Below are experts of layer 5 (counted from 0) of a mixture-of-experts language model. Rows are named router (the router's row for the expert), up (a neuron's input weights, with its number) and show model dimensions 160-239. Each number is 128 + 24 x the weight over its row's rms, rounded and kept within 0 to 255.
After each expert's rows: "mostly gets" lists some tokens that are sent to it at least half of the time. This comes from a sample of Wikipedia text that the model never trained on.

# expert 34
router [ 97 142  88 133 157 126 103 114 127 116 154 138  93 117 114 105 155 129 149 124  90 126 153 118 100 115 169  87 119 146 123 189 115 116 100 117 118 135 103 111 146  88 140 136 149 106 124 125 123 134  96 114 102 139  90 154 131 134  96 119 135 131 170 174 162 143  71  95 138  97 118 171 110 123 102 158 109 133 153 136]
up0 [146 139 139 111 108 116 132 139 120  69 116 145 129 108 109 151 142 115 100 134  92 132 126 109 100 120 153 144 128 160  90 103 103 131 109 108 164 102 118  90 105 132 152 131 145 138 166 101 120 117 149 102 145 141  68 159  92 127 112 152  85  89 139 117 158  87 123 148 130 106  69 141 133 110 149 145 106 141 145 107]
up1 [138 110 127 140 141 108 110 177 107 120 120  81  82  86 120 139 133 126 142  99  68 107 110  93 139  87 148 118 101 171 104 170 143 141  97 139 136 149 130 121 185  99 168 102  91 123 127 137 139 146 146 113 105 137 150  97 128 152  68 130 102 148 115 150 128 155 119 110 170  86 120 173 128 127 128 108 108 111 134 130]
mostly gets: "ara ", "i ", "ina ", "ra ", "ai ", "z "

# expert 29
router [101 124 160 123 100 132 108  98 109 129 104 109 119 106 155 143 146 137 122 142 160 145  85 133 100 119 142 112  80 140 133 149  80 110 187 153 145 129 117 105 158 155 147 143 102 118 115  55 148 153 100 147 125 120 100 129 126 151 112 118 131 113 178 104 135 123 140 149 156 105 145 162 134 147 135 126 122 142 152 118]
up0 [111 131 131 137 173 151 122 142 105 111 145 136 125  96 150 147 144 120 142 148 124 134 130 196 135 110 134 139  82 155  60  97 114 140 137 169  95 153 128 131 156 144 103 135 110 118 141 138 110 119 177  83 122 120 133 143  47  68 112 115 155 130 157 155 112 127 127 105 176 154 133  85 131 176 125 162 177 131 103 157]
up1 [ 98 119 148 132 130 117 107 131 114 138 148 173 119 181 134 128 114 144 104 111 127 103 145 136 139 107 134 171  81 139 143 110 162 102 139 144 131 149 152 177 131 132 111 132 119 151 141 138 138 111 140 130 146 126 172 149 108 140  80  95 164 144 167 119 187  70 117 102  89  57 153 117 132 124  83 129 142 120  89 106]
mostly gets: "be ", "him ", "days ", "some ", "several ", "one "

# expert 1
router [ 84 130 119 117 162  28 121  92 127 123 130 176 108  78  90 127 148 129 147 102  57 135 109 102 129  99 142 110 134 187 110 100 109 112 124 111 111 131 109 106 113 140 115 157 130 120 138  81 129 130 117 114 136 129 133 158 107 111 120 117 106 133 134 137 118 112 124 146 186  92 107 100 149 127 127 101  95 129 118 102]
up0 [129 104 138 104 114 150 131 130  90 136 110  97 138 132 131 161 129 122 106  93 132 164 106  86  81  97 136 121 154 150 149 106  82 155  99 105 120 120 142 128 173 170 119 143 177 120 125 116 129 162 154 107 140 127  81 111  84 116 103 143 109 157 139  97 105 116 125 134  86 123  61 117 140  98 164 130 154 126 120 121]
up1 [ 96 137 131 141 118 115 155 109 128 131 136 137 112 118 113  98 114 116 140 114 106 121  80 114 156 106 146 116 125 117 109 129 163 130 162 116 145 123 160 111 136 158 100 138 198 115 135 105 150 121 127 167 133 113 118  35 142  83 162 140 129 143 150 140 173 115 126 116 160  84 127 145 152 143 123 154 117 156 115 110]
mostly gets: "ri", "li", "President ", "Minister ", "di", "name"

# expert 18
router [142 177 127 125 144 119 131 107 109 123 133 123 129 127 147 147 164 119 122  96 127 136 130  86 162 122 136 140 137 152 162 182 122 120 139  85 123 141 146 117 163 114 126 114 132 115  90 115 123 150 107 100 132 134 140  76 139  82 135 126 110 142 135 126 110 121  81 132 123 128 116 136 123 157 140 173 103 169 144 138]
up0 [140  85  95 121 132 147 140 149 137 117 124  96 114 126  82 155 108 127 111  70 139 142 139 146 107 139 129 100 137 170 109 105 101 118 114 111 141 122 137 159 122 124 123 135 157 167 141 125 122 124 119 122 126 190 167 102  96 176 159 139 135 162 162 129 168 150 154 121 100 117 115  93 133 116 114 157 102 115 134 104]
up1 [123 183 142 109 125  77 163 149 112 180  98  90 129 144 100 157 154 150 135 116 121 147 130  82 173 118 133 152 148 122 150 163 165 125 150 158  95 156 154 101 165  96 103  93 161 133 158 153 125 107 113 154 126 150  83 131 172  92 158 133 133 181 137 149 137 114 137 122 150 130 133 160 126 145 140 119 188 115 136 122]
mostly gets: "As ", "until ", "With ", "without ", "because ", "what "

# expert 7
router [135 165 134 128 128 101  39 119 132 150 134 153 134 115 159 119 165 153 119  88 135 127 134  94 163 129 140 114  86 125 118 129 133  82 144 108 144 133 104 110 113 108 129 122 123  91  75 109 165 137  92  74 176 101 135 156 150  89 126 113 139 143 155 150 125 125 100 128 111 131 125 132  91 137 133 103 103 132 186 148]
up0 [103  91 157 115 122 103 138 170 143 121 104 174 131 144 112 145 119 130 133 132 152 108 186 121 111 111 140 116 129  88 156 119 133 113 113 191 150 113 137 169  80 115 163 129 111 160 198 136 122 129  95 100 146  82 162 101 139  92 148 101 136 130  98 177 150 114 139 131 107 143 136 100 136 124 129 126  70 138 130 152]
up1 [121 119 140 115 151  97 150 133 178 121 140 144 113 133 124  93 117 124  96  84 120 139 118 145 166 111 127 118 136 118 121 114 227  75 144 121 119 107 110 144 157 119 123 100  87 116 118 112 141 132 107 118 102 129  83 108 150 117 149 131 139 165 149 161  97 157  97 103 160 113 118  82 115 138 130 128 123 195  89 166]
mostly gets: "was ", "were ", "been ", "have ", "has ", "would "

# expert 25
router [102 136 108  98 141 119 102  86 112 105 143 135  88 120  99 143 119 143 177 113  77 156 141 133 111  91 155 108 141 185 118 139 126  93 120 112 150 130 147  78 150 133 168  92 140 117 130 133 125 142 150  78 116 150 135 162  95 137  92  99 148 129 131 197 156 115 105 142 212 135 128 127 109 147 123  94 110 151 137 145]
up0 [170 110 156  97 116 118  85 119 104 162 159 104 130 121  96 111  94 183  74 148 135 128  92 111 132 163 187 121 115 134  91 136 159 100 129  95  70 111 103 165 124 121 131 127 124 140 123 136 145 143 110 179 133 165 129 163 121  94 113 165 130 133 139 147 113 101 131 158 159 120 152 141 111 122  91 150  95  73 153 142]
up1 [ 98 130 145  79 150 142 118 154 138 134 111 102 128 146  90 126 138 143 115  99  56 169 128 129  93 134 167 158 164 142  88 129  94 125 133 161 173 127 146 108 136 144 155  94 114 132 184 113 122 102 102 133 148 158 173 124 114  90  97  97 133 115 154 115 152 116 109 109 130 145 129 102 117 121 164 131 131  96  94 144]
mostly gets: "ș", "z", "č", "š", "uk", "zh"

# expert 31
router [158 136  89 135 108 112 128  98 142 148 131 131 116 120 109 108 118 127 147 102 115  99 140 136 131 139 142 136 138 117 121 152 150 120 147 118  83  90  98 123 113 137 153  77  92 121 122 114 182 168 131 112 172  73 109 147 120 134 106  98 131 150 144 119 125 140 124 130 133 141 136 139 150 167 167 117 132 171 111 167]
up0 [130 109 157 198 147 177 145 131 133 118 123 169 160  74 140 131 116 152 155 142 118 146 112 168 144 116 122 124 189 155 100 140 121 147 115 131  98 138 144 159 101 139 150 128 134 127 196 130  98 137 154 134 119 140 126 113 142 119 118 117 123 149 131 123 140  65 134 105 109 150 118 130  81 154 153 107 182 150 129 134]
up1 [101 123 120 100 154 136 143  90 122 139 126 161 131 144 105 136 151 156 138  82 100 138 125 150 109 142 144  74  94 115 141 144 198 141  99 116 174 162 118 139 138 134 125 141 139  91 138 147 144 121 123 165 154 114 117  77 171 118  54 176 147 130 162 109 124 108 125 170 113 156 138 123 118 101 152 100  95  76 110  87]
mostly gets: "David ", "MF ", "Mike ", "BRA ", "Richard ", "Ug"

# expert 4
router [137 160 149 134 118 114 108 112  86 144 115 147 105 138  91 140 119 127 134 131 146 154 101 117 104 139 112 138 128 149 106 126 138 129 170 164 142 104  91 101 143 137 165 131 120  92 127 110 162 143 132 145 107 136  69 172 146 144  75 103 133  99 127 152 107 141 165 103  97 146 144 124  94 147 128  82 123 128 147 171]
up0 [118 162 143 141 131  98 159 133 102 106 139  82 134 133 125 145 101 132 138 105 130 122 150 103 129 129 137 113 117 140 156 197 122 146 113 124  80 132 108 122 118 151 118 121 182 128 155 159 106 124 136 117 131 110 126 103  89 106 127 149 161 121  88 134 156 154 175 150 161 113 119 117 129 141 131 108  80 136 145 123]
up1 [157 101 169 123 127  57 101 108 119  93 115 164 125 150 147 113 150 117 151  90  85 121 121 163 118 137 143 150 140 151 131  94 156  77 125 115 107 143  88 135 110 114 172 123  85 182 152 120 143 165 112 122 109 147 162 178 124 131 156 117 176 123 107 141 142 118 127 125  95  84 106 144 116 141 103 109 128 165 105 149]
mostly gets: "of ", "with ", "ated", "among ", "ext", "upon "

# expert 0
router [ 89 149 161 142 150 121 143 139 119 106 103 115 132 151 106  58 135 132 133 120 100 135 158 103 146 131 137 113 130 137 158 126 194  76 155  82  98 121 141 108 189 139 156 113 113  68 117 102 164 152 118 169 155 104 116 145 199 130  88 166 148 156 159 143 132 123 110 132 129 113 115 107 111 135 159 104  75 120 122 134]
up0 [137 128 171 147 130 133 159 146 123 154  97  82 113 139 163 112 123 142 169 163 119 139 129 167 153 101 150 105 111 137 134  88 185 120 163 167 166 111 124 134 133 140 144 107 128 131 138 148 171 133  91 141 144 157 163 113 119 136 126 116 110 122 176 105 124 122 147 155 131 109 126 135 126 104 146 113  84 125 146 174]
up1 [144 119 136 135 143 127 135 125 139 127 148 161 121 153 156 144 189 147 119 164 136 154 116 145  93 115 111 151 130 125 144 200 106 118 111 133 148 136 134 119 127  89 143 124 128  79 119 197  92 121  92  94  61 115 146 114 119 127 101  92 125 118 124  84 124 126 144 129 162  98 124 103 123 124 122 152 168 110 141 158]
mostly gets: "of ", "against ", "Born", "′", "Coordinates", "Preceded "

# expert 21
router [105 108  95 102 170 119 123 126 133 109 163  99 101 114  98 120 137 142 115 103 140 148 129  80 181  87 139 110 152 142 151 133 127  90 135 107  83 128 167 134 150 111 141 127 109  92  87  88 139 160  90 151 100 128 129  98 116 158 161 133 154 161 134 126 161 132  93 144 129  93  88 168 116 144 140 125 158 119 127 149]
up0 [114 147 129  65 157  99 102 116  74 100 106 157 119 104 150 115 151 128 147 125 108 129  90 144 130 122 118 161 149 136 141 123 177 129 100 137 111 129 121 156  90 139 121 162 119 138 146 156 151 113 154 129 155 119 116 114 127 126 133 161 108 127 135 131 172 130  45 136  94 159 136 118 103 154  97 173 110 114 152 150]
up1 [ 99 109 168 155 131 117 126 147 126 141 121 102 108 131 121 123 136 174 109 141 158 103 143  93 146 151 140  88 111 123 181 196 140 109 136 123 152 112  98 119 132 116 182  96 127 149 118 128 111 134 144 165 125 142  94 164  80 102 153 160 165 150 164 118 180 126 122 126 109  93  71 133 149 152 115 179 192 129 122 200]
mostly gets: "i ", "os ", "é", "', ", "Los ", "o "

# expert 10
router [149 110  88 104 150 125 122 113 106 153 104 138  98 119 122 120 153 142 136 137 116 107 185 112 132 107 169 130 129 114 159 130 137  66 137 142 142 135 111 110 122  68 125 126 131  88 100 120 141 141 145 125 106 104 154  94 112 161  83 104 149 130 135 100 151 109 136 155 108 114 122 148 124 179 130 151 136 125 179 127]
up0 [113 134 123 139 138 137 109 117 132 141 111 164 125 109 134 147 127 108 129 104 110 116 152 133 134 148 132 147 143 126 111  92 146 133 101 106 151 108 125  85 143  97  98  90 136 152 151 105 142 122 158 129 110 155 106  72 114 148 108 114 123 115 130 117 134  83 143 140 198  95 108  56 117 134 106 163 114 137 118 122]
up1 [148 134  98 125 128 103 117 122 136 143 182 128 128 117  96 127 126 131  96 102 144  94  94 114 175 160 160 129 111 124 148  99 156  64 163 146 129 128  69 129 124 163 121 137 169 143 113 116 144 125 127 134 148 141 147 149 113 158 168 121 162 137  92  88 162 136 105 135  95 148 152 181 135 125 156 103 113 168 184 109]
mostly gets: "their ", "based ", "located ", "built ", "her ", "His "

# expert 27
router [113 125  88 113 129 130 128 129 156 115 141 137 123 104 147  71 191 126 164  90 128 126 149 128 125 104 117 102 122 112 159 164 138 107 146 132 117 118 161 103 132  97 148  91 120 110 117 119 158 140 138  98 162 117 136 148 128  90  77 108 170 151 141  76 159 142 148 126 133 131  81 111 116 158 188 144 111 113 138 160]
up0 [108 113 149  86 150 124 125 150 128 128 154 134 122 152 149 132 155 127 122 105 140 156 104 126 117 142 111  98  51 120  92 118 138 138 134 119 137 172 165 137 148 127 123  98 163 125 180 130 175  99 124 110 171 144 146 123 137 141 104 123 163 124 159 128 127 224 125 158 191 122 115 138 121 145 174 125 120 154 168 123]
up1 [147 114 133 107 206 144 109 147 115 131 159 135 134 161 110 136 140 153  99 118 157 132  81 152 143 100 146 120 138 162  94 132 163 133 116 158 104  96 106 107 120 136 159 151 139 109 108  93 151 112 130 132 129 120 140 124 110 148 112 125 168 109 110  95 108 145 128  90  95 125 139 155 140 110 137 116 117 173 159  99]
mostly gets: "North ", "South ", "District ", "High ", "West ", "General "

# expert 15
router [114 120 109 128 132 117 105 101 143 175 127 117 135 133 128 101 158  93 133 111 120 116 127 146 110 117 155  95 121 105 112 138 154 106 133  72 162  83 131 133 132 100 129 145 133 124  91 119 135 133  93 138 174 135  85 136 147 120 123  97 153 143 110  97 119 151 121 124 152 140 149 144 118 137 150 123 115 114 150 157]
up0 [127 135 126 113 113 134 135 128 198 171 144  97 158 126 141 102 136 135 115 106 116 113  99 113 105 113 130  88  95 145 130 118 155 124 116  73 133 106 112  88 135 166 118 155 141 145  98 102 137 136 107 120 122 115  94 110 160 130 133 144 144 167 125 124 111 135 168 161 153 130 122 133 108 132 153 105  92 116 116 155]
up1 [115 119 132 140 116 126 125  93  89 178 134 202 117 127 151 166 134 100 126 152 142 114 111 114 132 136  95 149 145 121 130 102 121 108 129 129 117 153 137 146 143 153 106 142 113 135 117 150 127 128 165 145 132 118 142 144 147 157  93 107 115 141 110 121 105 127 179 127 108 142 152 228 115 135 114 156 201 146 122 159]
mostly gets: "- ", "See ", "also ", "= ", "); ", "→ "